{
  "hidden_size": 256,
  "n_experts": 16,
  "d_expert": 288,
  "hidden_act": "geglu",
  "normalize_top_k": false,
  "vocab_size": 2214,
  "rope_fraction": 1.0,
  "beta1": 0.95,
  "warmup_steps": 370,
  "max_seq_len": 512,
  "dataset": "wikipedia_en"
}
Below are experts of layer 2 (counted from 0) of a mixture-of-experts language model. Rows are named router (the router's row for the expert), gate (a neuron's input weights, with its number), up (a neuron's input weights, with its number), down (a neuron's output weights, with its number) and show model dimensions 0-255. Each number is 128 + 24 x the weight over its row's rms, rounded and kept within 0 to 255. Numbers have three digits each.
Before each expert's rows: a language model's description of what the expert responds to. This comes from a sample of Wikipedia text that the model never trained on.

# expert 9
Description: The ending -er in names and words (Hom-er-ic, Rid-er), year digits like 193-5, and line breaks before section headings.
router:156133112107165092099137096118159140148167127100093124159107098134121100126170143092129152160115097097153146100090125170107156140122143137151140123094120133133147106155154157176152122154162167151164147155151113091111146161136115118145120131106088106118107165150140107109099105116095098156114145156109098144138102082114145159147135129151104164100164094156100095120114158121148119153160165162084111135100152111162130168149117099138118135131118160097168148099100106148131120158134158140119094137167114101117105132114163157162140088161123128097156118113157140110154100087106109161155159101135102129137159162113127125151147122103162129103163150153149095087152109111128105114131143165110116150101142149101142111140139141127090143161099117147100131108165092098098141128133098
gate1:146117117112179100124117123127100135130113178093114134121136155119116122123119131121141110128124106144118115135109114127135135159116072133087143103115135110104134101139112132149132072139133088145090130123138119080100156130124159155113123161120149102129115147137157109102117126145113112122114096149123120100076116103088103149135097134058162179153094068110132130123135111136120149124156152185065121124132118143108146135135151118126110142133138106138110179105147151159158116111118146104110158108150128124134134148164149144125128145134151128147142151133094125140139131113131141081158137150077110122113148153084128086107102109142084131143105123154125128158201121088081096164164169125147116137169130160165121165146127149153109149161154145120172069165087166119151112141112132
up1:153166112118125132134178090178132104181131120154121098093140127092118146090086151148128106132109135132133110130161150145148087149113166118150148095115145102090125150115146102134138119135149163144154122136157100094124126105088148100134156100107102118085142111129137112138142133074133140111168134075168175113145114094119128157155145138174146122134109132155115116072103104112145129079131142100109123136148135106125095194144126178131092165150120147173115097116126127115124116132149162151120125202113107085142117123149098106148110133115096126142128148113125122134143121155142135145113121092138123052166120114124086146119136138147129140136074135098132120121087148135149136149165094112093145119105126115107110098148122105103135112089136142124157145141153081096106127106111142
down1:074120141141113115134124144131087186121135138111125138107124136130116135135123116122120141159126091140120126096130117103139132132094141173109147157142135135084108089122139140162124108096122099139114152153119077119102123139113060164146159137154144128091090126106164138087137121145133124148125087139106096117120149165139128150103114141090133128100132111096175173160101137097100142200115090096131140111158095133086141157098093119152137099164142100125113169102078133165137129154154136135130158133147118149131155103106110130123161092110154118098131125118106114136163142098159127148148139187128138134165128153142168107141103148091136151116162133165139141091167124100137138112085097123132056105132086144156128104102125157139138134165145108101143111134148124123158141135107180
gate2:115106130128130116103161132110165117163117136103109142113080146138133140112133170162095105163072147102124154080113165089098162138127153134138141102090091087118162156085139093134114086140111171112145107120130114122103106094082144107134123138111129123116080090176135144139116147138117141072102148114136060075107149107098111111119183128139103199105122082135134138110121150115123095119162138085086136136149159109157113150094124111167103109137149109132113126129095109110127108153143151120123097129135135143127105100104109098159078163068130094137141141143166139105105095107123153115114143114113094120102107151145138113102102132138125157101123116107112118077129174137158114162139128154129155136149150124125142136121141121128130130114136150149155137143138117105131128152117168
up2:128135116121132125118164164109162108145122102117127164103110131136100096095138118129122094134104134113114113130118091129140192118128121140102115101084091130133153141115116102131114128140143165155135130099136116106115107092083128123140115166167140109122081106193121159107114173120089133112071121064135079090129145110099130107075167152130121213112126103110150160097168167123116094122144125110116145118093167122131151153107096148127140097134127122135136102148147067130116127174093141122068126134130147139104106139123131118164105144075137116127117160129132080157143105102091148117089142125127121140105126121150129114108093121117100107127107131172082126120122162146137087132122160117134126116123149125134129135127111108105138118147149172142153130170134108090096123095138106
down2:141139162128130155132095100108164133102121123184128140077154122114153139142135199125146161123106109150124137124100125107128156138149174150123140153151124134123141107142133141143082162126108115114137123097119162142088103146118185137158113145142152119139148130204111140187141153091138122100149153151103129144112169146071121151172148119188103096134146108144122093151148137114132133133191098104156151114169127138126134128129121145129133131144131161097132112103123145137140138144148128130100131185106125077110152153100103109139135152129112135125117154133126113158132115202095111103128112156112139121127096090173123109128125158136099109118126140086137109174132125126133105147135139119077196119147127158146145125103114102119141085100113118109100133143148144116084135081123145
gate3:140090130129122152061143092156145126122106140100116063118084123142137121114133122139132135184145141131139062161134087178166105136116098128115127123134132108134162133109157134127109106130084173134164139162097113120094118154126105158110106095107101156125145165159125078157114127124066125141103148141152129131157162132130128123109121121162086140093120094146115117147144083138134083169124177110119149132078084119113142115136104155150120117124093123138118189137088142113106155117120150130150110113118105108111126106137178105134165122149115119110123127145138123136153133082130116140119115112183115123138163155145133107143136092112151137108121097143139145131157131151137147108134159115098148092142120132146101170120160139129138101090160114067135157130108108138069133103152112
up3:114120143118162119127141120108102138152136110113129140139135130113066113156145148136144123131129105132143155094119162116098154138075122118151163108140135176110087135120127120159148110130138115121146130089162137135146154149147123085106151149114151155101138143097124147133075140104141141114133112125121115143119121115166179124144116172130141134165133107107121140164137100107103133095170128138121140133145168139184101178124136092172129103164127136095153125130174148096104114136134097134124141145138118137187134160104094201133152110129127134146102136122154181149103122148180111118146133149088150154096184127151120150160115122100145135110150128174143111150137088130147083119126169148075141141140136147123173116160183107128127123131083117104139101135141150064114076127128124
down3:165100130171156124130072121107138160158129114144113137192107154142150130139115134143141157142131179122117150108122129123142125137103109117144145147129187146127137130137151136127144135112124173099165118140147113163149150155112076154125139128142168134124204124140137097125135133123153104111155126139155148107143127106120133103118127161118139107105113143121145187136114130094174141126183107153171125155148124117121095176120143161116150146146102152101147111147144132142175163158150096128128112122099125109133060170087130110149134141126152137160075130101187114109152096105155123148141115122118150120136143111130107101109120153127136127081148143122150088069139141134181119107119119091147116103116108160110173137136088116141160181107121125107119122099178130094160107148124133
gate4:138128141116136124123151115139103150135158102129116142146097112125144093119169144098098119130126115118094158117134112147107129129192164116084092126104122156155123138127155147135161160134138111097135116119101149087120150109132096120114108149135118091135129122094116174136130078126119117106107127137095078160080123132159131130110143100143139117118166122140143133157065130137102109108146146143129178113137139173113109150130132156112126153125136142143138135142126156159121157131100080139112133115153108167120089138118115145087154109114099075114126135111143160140110103114061114094110137127142177128088149151143148077117102116101146132128170131206132132069152133084116110083063146127127137151165142132111093119101133113092118136169103093159093142119142127175108156118148126
up4:107169112137125136160154114120108100126127141133137079176116116107084143113130107124128123115148138155095090173107124140131129120086169117083128144139131122138111185124141153147153137137092130126120122127131181148148114117128122145131120113095146105093127161133118141131134118140113160134111100131125115147143129149099115145162106141106137111140111136112141123158156105126154132181096205154096173116169112114095109130146151155139167116159099140126126092104177132118079149122094122144091159118101120116135119109161108164112164154096112131171147130190162118141154138161135159130078087128124151133083133109128106153147163163103108112160083149149122164160129137111119096094146110142168118208168087090113114116136131114115131149168111107134144113138110120126128147105140105
down4:159086130105137084119107146149109123093130116098146151173124128128103121166141105076121129106110182150120167142093107128107111127110114161131147088135136082147109131119117156116133140116126142097139122126078103126127129127151170134144134143128111168119150125108126119148150125120102084142171161099130152153123102100157106129166180122149128087111111114121161118130142109167136127130157154140142126139149098103106106121146094146141125161199141101165095124168133131133123102160148119172118103112107129173134135116167135157161090081123107145158111124089134153177153145132129141139139090122148154174099138134112110155136095150137081143146142166139157155133118100098107128140128115056105175158146182113087127123137097138140100126136129110149135111165081125152126119137151102
gate5:127141122121152093119125085119171111139171185148081101148061155122102116111143114120131106148115132105163136134153108112086144136149113141123149106100134111132148134147101141139134131113160123134159118131116151062127092095188159115131122127120107149157090154099139135134133106119130111104121150106145110093161115102102142162131143131132108173101127137083119120121131149126148126128123107147163108139122148157180169146147103087125105157134148121100126141105108108122140102152119099112149075099126106139141109159073106108133118123134140103101133129123091182123164088103120080123134136141156120159121141136142135125108148095119106185127190113117140111091151135167125147100113128168158159122156116152154127118119177117159109127169120155148135122123143093148069088084105115
up5:097130132111151117143141141138120151138130106126107112122145123136131129157145129129118113098145147132096099146065191104103145116168113124140117132129142102145142112146130092131128136132138104107081083143095142152143122189130083156140131152116104119107135184116183124125108124092170098112167156101131115137138148172139142137094127126146127160149145123140126109161101127133138112127128138161137126127131136106135097178096157134143113125098175143145159118162138152099203124124097127158103125080118142105152137112152106127152136128094127125142134090185168119119107108112180192148124187121097107120114116157168142168149102164160130184109125140102109124173176136138101085128119135103125132130148129085101115139082149138120108152150125117100143143140144135133140160085144128
down5:132140115142133128159136151155097154136119163090147177141188132101143151132117102136141128062127185128118098121142112140131133125112156113120127114115172115123154130176155133104084119109111112126119098119093145121114108119143154132172119149114113153159138101119150110145134136174157147115125135131099149107114144102152111146109104103136125142138080085128144158117154158115123124151113153119135148136129129135136161105131128127119167144098103107116106149117151123105142150125132075141142147132139146134134139090134150117101190102174123113112154165152118144158145170060066088139150118120122138123081103095098127125100126105154158092113113127160099152093115123094127141133121134135132142115157081117067071153153078092128101178117177139118140101143165146138142104109104153

# expert 14
Description: Periods, line breaks and table bars ending clauses, plus sentence-opening The, In, had, f, de, and Japanese text bytes.
router:158133113108164091100138096119159142148164125097092123160108098132120099123168143093129152158114096099154148101093125170106157139121143135151141121094120135132148105154155156180154124157162167153165149154149112092114145160138113120145121131107091107117110164149138106111100106113097096154115147155109099144138103084116146161147135133150102165098168094155099094120112156121150118153161165162085110136098154113161131168150115101140116135129116158095168149100097106150133119155135159141120096138167112102120101132113163156160141088160125124098156119112157139110154103087105109160154160098136102130140159162111128126148146119104161130101163150153150092090152112111129106113132145166110115149102142150103141111142140141125089137162098117146101133107165094097099140127133100
gate2:148117135120116130126121119196129099132152112162137082147111124144119139125151085167110096140114095158100133180168082133150105130102106111140105120152135141104127113110133114145183156133121130117125133121080134136112109116066143139156181120103109125149134140121071094129148077103146132178122083144135087122147137151154171120131151169195201134124117126138144167103145132111171093128128120114128107146127101140096127135127112153127100139140123119171139098148118105132137147114103080101136126145126153151108123104154113124154075143122129111112119143183129119153153128105157140134138089156106165103145172169142171131174154063150133135112116121143153129124138098099121156123125163139154125153132140099162098100095108125117135134105134146112149132103158147151128130127126131
up2:124125134107150103125146119160114085124145163115141132121133109140111152105137143122101111180117118175104133106132113150145098138132119146131107139188131129107130156101137141136150170138139116108109127095075145144124123099113147139135122125086119077122162115121071082141159098137115076121108131160131073114115140130156192099101151155155184151137128130128130163124104114091143085137126146168155111115088123138084118130143108152112110140132142097189128131149118095114117116130086120098126150118126106139126113140143138139174072131106132103099125145134142138129098116125128107172134116142068145123142156149137205114177124115156134179089101123163139121137121148096129117122099150121132129125158155121160133101066134137159133115125133157109171089090147134129094127121104138
down2:102110106135115150141155112129157108132141117137110150130102132121096131118139134135125135125110148138166126158149122113110168132133172101115171132150137132117130168128150087109141114131145148148110102110136124060151140133093218123159116164104144136100085116146131166102095123159124102103149174076157100120159125150110159114170094146138161119141184152128127101153127077138124144143131116128144141144111129142096084140121121095152141117138096175145100161130164155163141124140127126147116136121082113061112124130105155147121114140154112102142107120152088114118120135150108127109115113128128136155140122121125130096115156115160117100145153127146115131154115136107116113121175100174115198118138134126083130131148095070138122022112133122136120143112124153155134117145133121
gate3:109106109143129149107134158115169091165147113130124131160090153113165112154139110193097170126144090056094114118144124113165142162135136176107115125094142123116078151174172144146160125097145148108117092152047086154143109133101143125139119135118088159103133082132155094150114141161152144108119131133160155130129167140119114136181146129144101130111141107118121144107113124121123107120148121116131094133151104127119173155131112119096121146102180139113148142132143130109122145159100123102135077188155126133097157132147114144170152134145150098112151138145140157156150133127121127103119157081133110160137123124130151117113130131104118137106160116121089120118154085140136168152129102138147152138114130160158134162149094116119090104120130116154133119164152117152152151186119110
up3:113146132109122135140112091149125137131134120105134092104125122126139128146143155112118094123139202204107162138140063150124106090103123108133113127170114145130167119120195107151114089139152128138132185141130156088079129106128127133132128109129132112123114168116124140108086123090103133126113140116101114158131066121127139128095126143154124091111120091134103143152143109111160103141112162128124161134112136111157114103165143124173135104116107131116143137123102136130123089087112147149123115147144169162126091129116131114129144159128164115145110129146126103129131120127124115147081079168075121103154145117127111125113150152121150138136079126129168120114151111121120070089137104092123121138110115087116176072097155122133107129120126116079124109118103140101103171060163109
down3:090101172158139137156133134132147152093125127104125146110107138105139130126147107130146132106107145089152044163130171107156134133130089153134128157108130130113134154180090159116158149151125094155149095160134147138125154114130011140109080130117136096147147114146110104148094136128157111083114134145101119104142157124123121136126127151088167146092106132098154130142117120137161153079144123133120119130110118136131136118118146154107124178141111140087133136116121120137121118140121088113089142124132103167141099098146158119138141144183097171082123100139163149126125141175135113087170104110118129140098137127131130131156132097123168138137137143134096137103086160160114131126086146089161069121140154121118143147135123158131138162147126154157167150139128130131105135138137158
gate4:134109143107120135151106137139153153099139091153111175136113158151131107156133107118145119125140102149105126117088152146127089156123142086150059145163161138131100151154149133146116102135104132122155136154108124132146111147129135132155137123093128155136123094129147120132157123129162168135161139131117095133129153130179146103145110133129138146165153081112149125102144138145131138155146143111100134161092105103167127155191113124147149080154124095112141111130132116151141103143109087185166147141127159121112144120117186111116140131144096159154132155106123167107140112116118151132153132127155123155134140129066149181139112169143161130079114076123120148126159142137143141183155118178161089121111113101151116115117149129110066105099120111178093156107148114168163086128158116
up4:145070127094142121121114140084103119176123175091106133118151084123146138095122167110128138145102123116163131120151142115108159132138052140104120149117099104130129067150118130114139137130121153120115130118154147138106132140098110135099125111164137119148124148136143123102142120113132123128122101146173103116177115142081082136140125137156138109083151141097099077172092154136154110132125120124160136144121139111124137112093125161140157145132187166173136115143107143118145190155152154131127143124142137078124135130180106125115156133132140112099112140162182114136115102130102144112129154145137118135119106095201165109110150154135093096116151115116174109109119126125109115108132160117090144151146175127109127075105101088120123187161151116134108146115110139137137127121125172
down4:105129138126130121129131147152139187105102104113107135127126126158116097132130110126135114136138107158146136138116157121102123134130129123135149129103119145122125106128119121123099176116134117099130111139093124205109141137122001132145126151163121129168115126163123126131119142147116119145126102133147122147167139099139126176123121118139131117093116116125112185121145146140111152117129147131144124130152109101172119105122123093138125133153119105128153151117117114146092129104129128143139124133117117136135097108140129115153144129126120128157108148126172135120111133143143133121150136126140124142142105113132159127075141152117133110145148114128109141040128177165116119104049090130139000109125114119119129121137120174130159188123165135126125123116129087129156131107154147
gate5:133118152118154088136091108126122099118155107138131159164163136121124124086104086091177110118117143160198138106128105180069137110143125114113122115085119116149120118150098177145141141115165111144139153136144128121153146135157131116138146137140124112129142134066125113130097123106141125117063102145108129132139151119110125170135148110134161143165139140169161121099112130108080101144178140136121115125172105127132160149138117113099130146116148140127159118154128087121152116177098090122144129137171126114119073117116134130144134109112090147094156116046160113122119099113112105166140127111135148131145110167086135148139118117131131111161158099121136112118110125126125164179065135146090152112084161117114115130108167088146155134164108130138104101111172112114136115133127114
up5:152102108123123093149146162118131134116163106136148168141121160115120134103107127100153110130122152094150134103132129177113102126127127127143126100083172115147123124153106149118167148106118133144142141145139154156163125111131152109143151115170141123105077105123123147130161129104095115122110096123128143096148162133065149168159181122111103133143140159116130102117113173110121126141147161112158147146152156109143136170150118120085122137112146134117143110116115062141144152185118117104099120129168133128142080126138111106138159100161099185134138138057115094129143113125092128158165132113163115107153135144079118128050103157122143125133124145125132121093122117128137160133096141142133130121083153126139103159109130047132184120132132091148118121108141093134166106156147118
down5:147126151100107117156120096128138131119162122114165176120133134132097105117147150095134115123109151130167126078152133100118120153156147115127139097139134129140149135104114117118127085145127126156117126136143130108109116117123203127134105157112171160157128137110123148180171139092148110142167139100104134106126124121134114100166175122159138114183122132146151174089180156170109142152147108123169129161155173087121115128117115089144088134112172150133111164168128114108120129147139067145136133128128137122135130146112153080090099142120115121092115136161158120149151168108131101116146094132124143120152131112094144120140140152157041096162142132143153088175123139119120130087181139126125160124152153110135115103139109085139144119141121112106098097168136114140136093103158138
gate6:101147136071131143117112156149137080127137127159146094122136150149123149169172134125128124122087175169116103107135139114157114122107142102124090086120061108100112118099157117148096112154089146151117116130093159125159140158123094114132121142119131118088136095126162134107133142140140145117153148136157135164112128111145143093091141130139153141086119123152130122182119117114142110162145130170131144113121155064126090183121156126164150130136112117084146159088160142131153088110137157148118117110128131104131127097161121120138110134136125122124139092116152104110113142107181118158100115138130072126118156122144093130141133160097114156154173159138151113151116106097174138160113119156133154153122116109114098134131138167147106107091119126121165125092139176135182191164103136
up6:122164084146130098109106066128145130129125122157143140126130102148132144079069130097125137142138064125137133129101138119120128138122066146122127130113183128136124120144096098103149135157118142134134128129111135127111089163139155132149145114132123137104094150152120077146101128128126072145093113115104124078178101127145116167172156103117087128142178141133122151102144120132122130140131104088174130139160149165141175138146087123138112105129130149126095116146156124111112126129138186120129125132150158156096163133128139145179157128103097145096108143079133139116134123138110168105147125134124140164149098127155181106134108107121130110132113100163151142137105164074105119082118141110104135092123148137119122143133129121083156127121128126148153145179105073134077127085168125
down6:119110141125128119180092181126145141102103136115121143097164157132144128141054129099126128131128114110135135132131137125142155131110152109148154132124100090151123140142081096151103109137114127144134140106158126209121129127166024113116122135135131098128146129101104125147136143133122101144076120113161138117111114097114114144121113131121131141106093111118136161122094107162103135156124144136090170155129103132137104114142107102133105142118162105129113108153119127125125137114130115146181125105166122133131111159120112117087151101115115128115133119107159145166132130113135121135154122110111138123134123124122158122134120144132171180113125140137108132097113140155131138137027063104094012127125126133140138160127130162138134187139127118169154138127101138134155120131134130

# expert 2
Description: Word-internal pieces with b or vowel-plus-consonant like b, ib, ia, eb, mostly in proper names such as Anybody, Cashbox, Ningbo, Gaib.
router:157134114107168091100140095120160141146166127098091125157109098134120096125169144094129152159117096102155150099092122171106156140121143136151140121093120132134146105155155158178152123156161167153165148153151112091109145160139114119143123128105089109121111166150138106109101107115099097153116146156112098143138102085115145158146135132149102166100166095157100092120112157121151117151161165162084111137099152110161131166149115101141117136132117158097167149101098105150133119155136159141119094136168111102118103132114163156161140090159126125096155119112159139108154102089107108160156159098136101130139161162111126126148146119102162126103164150154147094088153111110130104114133145167110115148104144147102141113140139141126091140160099115149101133107165094099097139128132098
gate1:111148154179137132117142100132117145167157147125143096158130145095154097167138122132143115119163091144120154128140101127138179141169111105137132134159145116108107125181086102113129134162131115116160138149114112118102122112126184148125120135139136098113142142140128171123125150152156149169127120110152131135124112120095077128146117167119130105122114133113162124136117071097112085145145175102074107153130160170138108124156137112177159155156124139150105166079161136176162102109106083110140120114118141133083108108150100132124123121178134111155158110105106144119119114107099159124110105138157105139153128135100111146125111165072121092106139124145156143134175119158132110101160118132125129146153093087127102141098146096192114098109178143117110109156123115126125156105085132
up1:158155131093163110161138117143093107111133127101126141157099148129148115136122135105124136105148107158112108173141103142142124122179102099171085151105157114102155144153119157162146087164129109106118127137129143163113133130111145129124120127180108120148141122111142195151108094150115111113136101141108159131121104125095101126184143106084136098072134129095117134152108138131126158130105108142104162103130153150169055154168177172145158112098114094129119137114144150133118127125137149105115115142130092134153107121146078108145145135141138106152103126130136115101094091160114141164118098086169128115171072119085131116124128151120100091144111158166122110115161101131146110177129124134123115167132090122129160119114107140139160131112150150089126079123144124128117174144124082
down1:118116092128178095137109133110097143120118134122110114097155168125149153105141103093126148137148109123130170098143129126127150127118142152125155145092122155133140125150137120154125090204120145112128131143127111063136101076145200128112136164140126129138064105171102098109114089145093114128097160135149106147174132136135138129132156102140148115128120104115140074103169135140105133122132128136114131142115124145108138099139122132130125150151131119124122161119135139141124131086136143132165193147092110126138122139140072105132142124119138123107144153141105149135104184129118107170126064149165111127120117134114150135091094151134170101134116086136176116159151118095110119130210122121135154154143143146116156106111109119101159113138139135154082096116101160156091177107104132
gate2:127120134129133102118111116113154154106113107113137088159131147144117145140144187143134166125137126132170124136072121137111135106127153160136140137136080125148130100133131201126122153191113120137144140169190136113159143154138125111133127149146167147117132149133140092150183141102114156177146157171082105182135108144101157128161091104119132135124094127157090142120143170159120108155134130148091112149121154114140107155157219076124147096132123146116117129142112149147139108142133088187154125127124124120141156133134108111157140135124130110153113111125167104124153118100137151138163141091178162129148120139103097122153141127143144107126094122143131148093131109114137106132134147122163140116113133140102126153156196133120112151101137093101128128150133084093157107130135079
up2:106113126149113103147136101067136139140140143094136121116132103128115133168118178136111159151144116127155135127121159106097126123132112190131124131147095088111148080121123129121096123116110152128110118192093124127145082162139137142099137119130165154124119131107169134115116135138115166142129142140151138131155128106083142117185167123147171101130162093127088124167100141160113113116117081105114118147146142154127118128106128114068100110181113131105128131102135123118148110128145095129137102133111129114144146149133053110161115149160142152144142191132135076130113127080130139122149173106137119193099148122137107078132119106108074095148104108121140108089115124153132091102144139108145123123143170137104149166094163121162105143153071095135143123141140147123117119128145128
down2:139134137093125149146088117092099134128145129155131123116134099104136110123148127104076093103127126129136100113171133130138186127150129117119122065167137102095156155122138149133118090160120139138093141098135102142124157184122198096123128142120101124144158120115138135147153100096120157149146122129120120163104141134102134109095123164126132146145125140113129124130116111165126154148116124104118166134099122118136123182144127102123136124118104104126124104125143129165137162080130122121142127144102130074111116140128194118113109112158142095094123145096148176109198114127159096165098107149124149097111138158121137103155114116148075133148117054119137134157136138125141126134151137115089141143143159139164151176167099132166113097091151102127084138174081155118096158156135144
gate3:166173117145164093093112122139124144132136133133094093143125103150137142168128139169126142120117150138183109136162099123100117150133135115107136114122165131141181124095100168154148111136191137123177121114154113100132117160111136194141137143103135122120150162136146155092137158144121132107111134095141085116147151089125135169178117103172144133115133115172107135132101153126137133115154137088140122129135103135141145116143119133105129099133097137087126117148170093132125111126114105120141127114187135140128113140121157183157147143175117110113163127132165133141116115089153144126166146117112120130126198146112136100141104099108142112134125127124149140128103112116087132069122126136115102143133108122123159097143181132167092134167148162085129123178135103066107149115150076
up3:144149118136114110121150097154127064119116124103136117133137099089112127152165124109124134145130080114114103168152143143155156135134153124139116142093162109117175126144149102138122162129139124132100120112130148155102129151131060096188153159125128091086141109139171118146130131140151159121121116157150115131131129132111143147119140133160145139121138130123117087147085129146132145100107154167143117082151184112108102154089096136119062146126148161148148122097111128121132109141109136117132108170141150104135149098094123092172162103155123158101113110146150119166183132148106125156084114117169154112139127159137120106104152153149102147123142177134109080144111093109138069160133073158147164135148110150080134159110131145166124085124100140131103133115131154146121136137166156
down3:112164149124150189108092124097112129153109142139111121060113086100129118061154077119138144147131152140152133145107123086134121155135141145117190120081169115117175160133129166140085138091159169147147136101148108137126115147078138144138172133108151106084156114122091113082115140114188160158140131102113090132101137059133108170166134103123135137102121114104131139145131165103114141154133104130110139099148106156114125171120123114145100125139130169139111140097152122105170127157126176136107148130084098085158150147132133105133143146081136105127123125123118088155118136101119136143128149133152101115137128128104127135151150135099115100101087127128087118147083121139143136120126117144158117150188135137148112149134115143128121132148136151132138099096123126105125108107107159
gate4:084074126156127117087167120144107158129153130144116141116148163121132105116124117133138113095134109113109135136121118131097113161135097148133144145094142096119120153129130101155156123178103119118133129127130162140139118122132144091112095142133145119094146127115114130143142103117107109135158089104160123120146096130133124106128133178129118115184100152124152142160153076092108142112139161121095150159113177186107114144104123117107124114099167094113104127132108144103132169133135121113137125159139143128139116175161144113132123108157103127110104082090098130182147178122140131114165112093124152128125112151152136152139126151155150150129127168174156118126114140183152136104073116112194137112128090126115090125144154100164077151143109128175079146139135111064134073159155134
up4:141107146148110113123120116096153126116115111144127133140143134153127145106130145118102145094141130107140115101101146117159124139170145090140143131080098145123156104144140122144095115120116112117157181129130116126134155102121075130121139117127117143148110112145082136113135073136114133112127106096133177127154121113139147134132140122126069155087132127109131075127107160146141156149183155109106147157124152093122146123131115152117161109115133152090121115083139115126141125137101164142116115128102135134109157107132145133053143078118143162160147079128115181086075098114095120109155086107142077124119153092144168123123094140173153175106139111056145160134072121125143119154137124145100110115122177155127072158120075110099153137092116140109125122124098123145142113119140138
down4:120140195103121118148089128110126145171138135086108102093118144149113119082122129104097140155070171110152099074099093096136128130127171133130144154153165112148127110090070122127148129139138139110126138126123151176130125161095075103143158104127111136122101106131138094164167109123154125133150121093150150137128178131142139142169136129116160091112090097155116145109166093145107111108163140151139130172149136173167115173121138132130114121117146129146099127169097115106125140129116085100121148154152160127124097120102152104131111176134129103159120143083152125159148138124119140117140128138134107172157111158136116097150123132133111136155151111140074143101118104154130094119085129175108091137126141138110125099103131137157112147142132081099143146115140153113100097132087166
gate5:111107121119147136105116146114155117129137132094132167126163140127140117099145103099110146117118112153104138098133204140121120113153131115120090085104107119152148105154130129112153156137161129148116118149116135126120135091098109130115149118133144102106117152079123097130143158087150087127151139147166138112129149101140132100168136060147140093066188097137129103122142098133152106143114142116112152140124114138123178161154135089146117104081162090102114151137156132109146120146205118119118119133118163120135137191075109136151128135174099097128155125124094145127172156138160131113122135174132092113129106123076103100142153101136109112110150151127134132156139110175123121131074071119126115102096138128084141137129086141122129154170108100121127099114130130140120095158124133
up5:140109112077107142123171140167147134134151142110135130127149113096118116131095190118147082104139133102123091133122108122164129098082141122152155123160127144115114132092129106159158125175147133138099128118140141107127149134137108118173104140147108136121154120125186138155119119134059121121114124125112100099128102084121126111142110174147110173143120155171136118135138118140109111105140141139117162098122164151140117138124079109128136143136178114125123139113135090142147133132129147154128117144137114145120149082145164175133140112139135150092097114211125081163140135123193102158128097091107128140116155136193165120144127116120143113132136155152104076109123146119122108155137157125176116149136137121136112122094141092132099162143150095186165139144131110074165155131158120
down5:121132136116142152097153122174133162138135115128143111130141111126141128147114083102151116114089130143129140118125131097097130159144112119106111100120104138167127152140130067147170127121103171093086142116175135163127107118104006168119124126122136088109128119095133104119126146139142139140119165124106109145145151159138130133172123112118120094136119161153135138125144143100105098112150125154137132157103118131127121161143167100166111116154141140108112123161137103115104104113122130168119109111121117136110108117144075128124103144150122156122135158155157124114129133124120149125115170143117121141108129111112155148116108141141196146119063120165129136056137136121138112099063137128097064119117090130087130120117125171142111176104128178149099122138121111127100109115078152